Weights of a small mixture-of-experts language model, trained from scratch on English Wikipedia.
Size: width 128, vocabulary 8192, 30.8M parameters.
Experts: 64 experts in each of 11 layers, 160 tanh GELU neurons an expert, 2 picks a token, a softmax router.
Training: a variant of Adam for the experts, 282M tokens, 5825 steps.
Below are experts of layer 2 (counted from 0) of a mixture-of-experts language model. Rows are named router (the router's row for the expert), up (a neuron's input weights, with its number), down (a neuron's output weights, with its number) and show model dimensions 0-127. Each number is 128 + 24 x the weight over its row's rms, rounded and kept within 0 to 255. Numbers have three digits each.
Before each expert's rows: "comes after" lists some tokens at least twice as common just before its tokens as in all text; "comes before" lists some tokens at least twice as common just after its tokens as in all text. This comes from a sample of Wikipedia text that the model never trained on. Tokens count by the router's weight.

# expert 13
comes after: " ", "0", "–", " (", "^{", " District"
comes before: "0", "-", "9", "5", "8", "6"
router:110146112068073161110106144123117125078082111122097168111134111115123110135144140100117110131149100139132143154144145156146167162110146120096142146128104146125082151112114108110088130136134150125109088112139113150109138100144123096158121124144105130097159149118131156110134171126125105089120134126163140166101104120174115146123190097094151113131122119084108166156141117192139134113121
up9:094105156140163147150128151120136148125176124131115126120131131160107113092107135101103123117083171135111140105118152109118112101128096121176105107126132066150130108153140100165142105130151113131132181140165147094163098125106122139098141135111148099154122117118106118178133111125136128123106121108070103087096160114128195112146096128158148151136157150150133085136121114083130165136122
down9:123126131145128135151118128107132117100136120118100162107164133112108131116088137123123120177132121098131165071139150106138094119068086099134135177098154168128115148149148147163063068121175126140168142178123152083145091094116152095124112153112109132137186112137145138137142119110130140086124143128114134127142122079145121137136133100120148159144137100117099120127117101142138136135119

# expert 34
comes after: "\n", ".", " |", ")", "==", " =="
comes before: "-", "\n", "|", "==", "The", "==="
router:114155112070075163112108142126109121087084115123094168110144112127122110138145146101120110134146099139127143144146146160149166168102145118100143140124105149127084149113113107111089129141130147120109090108141106154114141103143118098151129120145098121103159152126140158113133173127122104083119132126166149159112105110175119139128189095096157120130131115081103159159140117192141128109126
up5:095132146166188116137137119107152143127199138097127101135133184144140134109146135122131151105095144124112121130120105079072100087098138127128127105153135117125131116123163128128107118119109107147157165111116137108143111140123186139100115121064146155132088141162119064123132130132132112135130120162080117109140146141103138123135105161112135136096150092171151125109120168116115100134099
down5:114129073128145144145102120123116177132155152108116125109120116118127105147157163143128112145123133083154136131119068104124106141136147096135092129107161129118133106110090152110143137142076131119133094131110145169119101137165178109095134167129094131098161140147129169150135135112156097155148121114137123106155135105101185155113154128103125155108146181123101168135136109120119146191163

# expert 32
comes after: " the", " to", " a", " and", " his", " also"
comes before: "s", " in", " of", "ing", " by", "ed"
router:163122101100085152100135116136135117122096130135125126119101104120125123112113122114127169163139122078159144121092158122100129148128154099122138130097151173110120112089121116097124145148132112138139086142163090135104141098167146107154100112127119114158180121138138189131083146147130120072109162117168148120143148146139085120127152156105109112170108153112102146123150118165105147152187
up4:120068146152140139140144099133122130127125161132152068130158135114124180113112154160127150142126086111137137088139125150123145128097118154143124125161136118094076102139147170121108152129095148095122131134110135144131160104123140089110100146110097095135080099139091165153155142156120107135132105128119135124144113164116144115160099133171108104146103145081122133062117111140091151161093
down4:145135109159171128123118135147119075112107110156078159117142102081089143093116149157129168125121114130122117156125146118120119079127169130144163121117161090118122102136117132127137126135150130140089113116106140141147151148121143127139110144130120075095104130124088139117135146138079088167120116121129106097124149171108122167122068138123128120164119098113153134063106130166164125175101

# expert 56
comes after: " to", " the", " was", " and", " he", " a"
comes before: " to", " in", " of", "s", " the", " on"
router:162173105074119132118090104125114109114084123154138141110158123099097095098127125155093126131163093150121122117097094165085125136121092079091090138162136154145109131122096105127135145149130128150098099120170120152100117150122148100152146105116132079124165125145133168120126091132126102074097147128164167135119116132126133149115167139132147154148148120095115107152158088149138115142133
up2:122120183122132156103146124171124122112107136135143093148140098136129126118098157075104137115160113106116117074142064118131129132159147061120132077124124106111133041121143128129129127084102146136142128134105123122118128139119145125088137140112130109090122122124089094122141156140099140120078120130124099136157149165114152153171144131177105113116117117118125108134085122152088141126121
down2:153128144110135171109107107165127098115116089116130092120126106122147113155134174098120157125146168132116110129132109106165103136164123089122145097111147089147128124137109123117072152114151136115091113134129115133137166171104153137144087164110123115116185114123109139146126158091129146150137107118126144107159151170150140110117134142141107146099159087155155102149051103141168096131100

# expert 11
comes after: " |", "|", ",", " the", " a", ":"
comes before: "1", "2", "3", "4", "5", "6"
router:108153103067078163105101131121119120087082116131093168111142107123121107125137132105126113130146106135127141141150142158145166170110149126107144143131104151120072147109105105104086133134133156122110087115143110158104144110144126090147124122141106129093150137119136150116131165131128105084119127127178151158112097124169117146121182094099152118145127114083107164155141121193131123110128
up53:149107140158142119106103123127102149134172080162134097134127184125087168082139117151121116129080106100130124122105108120082091094109132092118095106147148150074132087159119152134186091148135136097129142140122156118170146142082135145112126101096126087106096120129095084121136121154132142149141114111089142144139136105107130164129113140137108148172123127140119105123127156105111148133128
down53:123126147127150108115145098094117139128097120153079110141125141109158153150140185089118115114146156118143142144106100159128116161125126138101105129146110177150142121125106091140119145128110137140108130220118156035119140097108149125156124128137107149084156143090125095117147118128127134120117144134136133109182151135118162155137127120138124160156144098149135137119140125166139122174092

# expert 8
comes after: " |", "|", ",", ";", " in", " a"
comes before: "1", "2", "3", "4", "5", "6"
router:110152112063073161104102141122112124086078111119096170116124111125122114128139147097127107130146106142132142145143145156150172164113145126101139141127111149126083146115103107107089130139138149122110092108139105156106138112139126099159124121144095125097155146117139154111139174138122105085117135131168135161106108121171119138119183097096149116130127112084107166161138115195139129111123
up4:129101112184117111127152109155158185148142130135130083136161153142114187135127153157134133123118113155147131133134141092131130122113077132163141157185118137141141080100162139125166132141100104139122128161105128170128117132122101134106125131068141134163114105135112110156107157146168136148123128140097121141120123137079143115122087154166129119116113162159151117075115110109117115183114
down4:134128100159126136123126150112084080136119121098134158157124117089147147144148144162128143119127120128137151152111128111083110135125186141122128108113108142101123157130097160110138104156135155082103107133137193114122168150158134141162068129156107098139103105108098117137140132122107098193134139135130135103095146130108143188106101113113111059136124105112144131110127141108146150150163

# expert 33
comes after: "2", "0", "1", "==", "3", "5"
comes before: "\n", " ", "0", " be", "The", " —"
router:111149113066076164108106143122117128085083110123095168114133109122120106130140147102122114130144104141133141148149144162150167163110153119102144143130109152124084149116110107106087131135133150120110091111144108153108139105142122097153121121143096121093147144121140151111133175137125104084118135129169137161108101120174112143126188099091147117133128116083103163158146119195136126109127
up7:175114103138172115109144136130156136110174161130169121133140122128116128107156127142146095119135120081087149137108118081109115132142109109177129121197135099119121150143150147133187100140122174128163152105095128140106128115132154160154108159099108080156115132135111090128148127121103149125093112120106120139156112115120090141121099132122118124081150106141136103122050129143116151132142
down7:117140134068157178145102104126145097142103111142134195112136109099094104102123137107154164115120136172136152175137100128166126162088127149098154153118138172119101136115123112110117171129119166140077157116119123142139135124163111093149122148105131112163113152155123153113123102115101127119128133138111140133128122115173108134115117141107155116132129110140177130128179141177112125066121

# expert 16
comes after: " |", ";", ",", "|", ":", "=="
comes before: "1", "2", "3", "4", "'", "y"
router:107150112070074166101105139130111122086087120122096164109132109119123109131138143101118111137155104138129141150143153160142167163106148121102142142128107148123079142114114106104087133138129149123101082109137113153109140110144127100154126123142095125099156145120133159109129170135122102086115135128167142170108100114174113142130185096092145118133124118081103158156140117191138128110128
up3:181137116167151095129116166115153133161190095142119104133157152133103123135127113152153110093113126143113107110140145110123125088150105104124133091139119134089121103073152153115141107095149105107126147123099129094106094119134155154119095138134135118119125128172096098128109116121134178128112141132093118107110104161149171110097098122169134160115079093144142069099142126107101137126154
down3:102123137136147122088136146168138102136125113045128130123105149132095123126161121141145173140157140170115120155091142142127179159159142107120118180126123116127142157141126124116095121183138145138156117125128123157119148136157116163125140076152103149128068111101130102108141111116131121101157130097136087118086151115168150157141118124148148111173159143156108131145128081132102158144115

# expert 50
comes after: " ", "0", "–", " (", "9", " km"
comes before: "9", "8", "7", "6", "5", "4"
router:110152114071073158105105134124113122086080115121092166117137114121122108126134140102123114134146100133127148142142139156148173172111149121101143143131106147129074142106110107111083129139135151121111095115146110155107141106147121100153124127146099126099156151118141156114139170137128102084120130129173141155109104117169118143116181094090151118134126118083107165162146117190141129102128
up62:176143127146125135136131140172144158166141167165140065133142186112102115075132144133148139153125139161182136128147111111079130116108137093132100130156114055111129123087112151139176106111148106133138129138126152107138137143111142124117135107162145128178148060115115111127148099095127119125146124127110104101099124142128127117163159130145146140147142129089147131146101156118093122134126
down62:136131149114147168144134139156126132195105173090141195128115135120156117140091142129160156143119123146141155122155123098117122117146137138143113138104117103124121150112097135129096132176122107132100129075141090094148090151109116163116141139113120129141095174134146090140130175141087107145104155109124130089155115134099126085118113094115133129145143055119158141090129146102106120104127

# expert 15
comes after: " ", "0", "1", "9", "–", "See"
comes before: "9", "0", "8", "7", "6", "5"
router:102148112067082163106107143128106120083082119115102173116129106125119111133137142105120115132145107135132144154141145160145170158112149117099141141137109146127080144114117104110080132140140145120112093110144107152108139109144125106157123122145091122095150150118141158111137171138118104087123134129169131172106105121176111146126187094091143120134128118082105163162145118188138135109128
up9:126124130164152123142108136130124143143171150123170102148120156173141132128114145128122141148091148155139142121126129114167065118158114153172113089146167097116108116138133107170117133109110128154115168149067146127158139108151137133098125106097150131139093116163142149109155100159130156129147146064064141136166182139123135118133098140135089151116127157139168111130138103105116146131118
down9:092115138131157118108140087091092122099106159120092140120143130118130166146129146102126101125115135166159118118100103122113090123116120122116108101089134099142154144197129119137082111151121097126170140134150132135129113110132116140113157142101130149140146102164151122126100153085101140116156139105116102139085133091135151158116110170131182113097131164159118135140140113042105122162110

# expert 14
comes after: "1", " ", "9", "2", "0", "8"
comes before: "0", "9", " |", "8", "–", "6"
router:110150117066076162103107142128117124083080110124094168108137111118123108127140144102116113136152103141131136144147148159143167160110146121102140144126106153125079145110111112106084132135133150124102089110135107148104139103143124095156123127144098130093154146121137152109130169130125099086117130132166149163107102120175114143127186098092147118131126117086103163156141116192140127110127
up15:166093178147186089134150106074152150135175140111123108154123160151121113103112119163164135166131162142118127119089108093083108083133094157150116108149148114149132140108109141137173126156146129134151166108113100123127117135134140113089133124128143146150136143136142127131167098092133163138148125117088126125173132114080154140104131138099095188111137138158116111138132140105111152137138
down15:138126064127132110085146123155102092136158136167136122142095121127105112169145140096098150057159123121154108149129137125108092142105139130082141131129093139128149147095129078131107163118096118117127155089065138101122133111104150122115130104114130103142084079152174117152102143151110107134134127116113152140130101132079136110120143149140154130105121122135129153147123123191149129140093

# expert 35
comes after: "2", "0", "1", " ", "9", "3"
comes before: "0", " |", "1", "–", "9", "2"
router:110152110067076159106101138121117120087084115134094168113139112116116106122135144105119118134147107134126138139147140154145164172120153131110149145129108149123078148107107103109086135137136149121104090118144109157104140110140132093151120126147104130093153146122137157114130168138128104083120127128180146160109100121168117141118181099093144117140124113081104166154147118197133118108127
up9:090127149139157129139110135100091123105163148113126130136077111130119121115116138141105122117121116123089187135122127139143083127136104145158114133138123131123110117172105095155108130097170081130123177118118145090174117086136095102138145147100115142144123143146150173148109106182193141145118130111117118115108170107100143138131086099133094170144165147137118100118175106114133118153103
down9:147101100144114108140138106052133111110104111149084120117149130137132152153090145115095120127118124153144127180125134127132064136088090136145139162131150131172153078162129156128106128093150123113149138171109122140171105079116096116122158129111121142141158133183167107179106112105135120163125096126124146154113127097115154082139105150131118121143124108120094124128133141111158115138108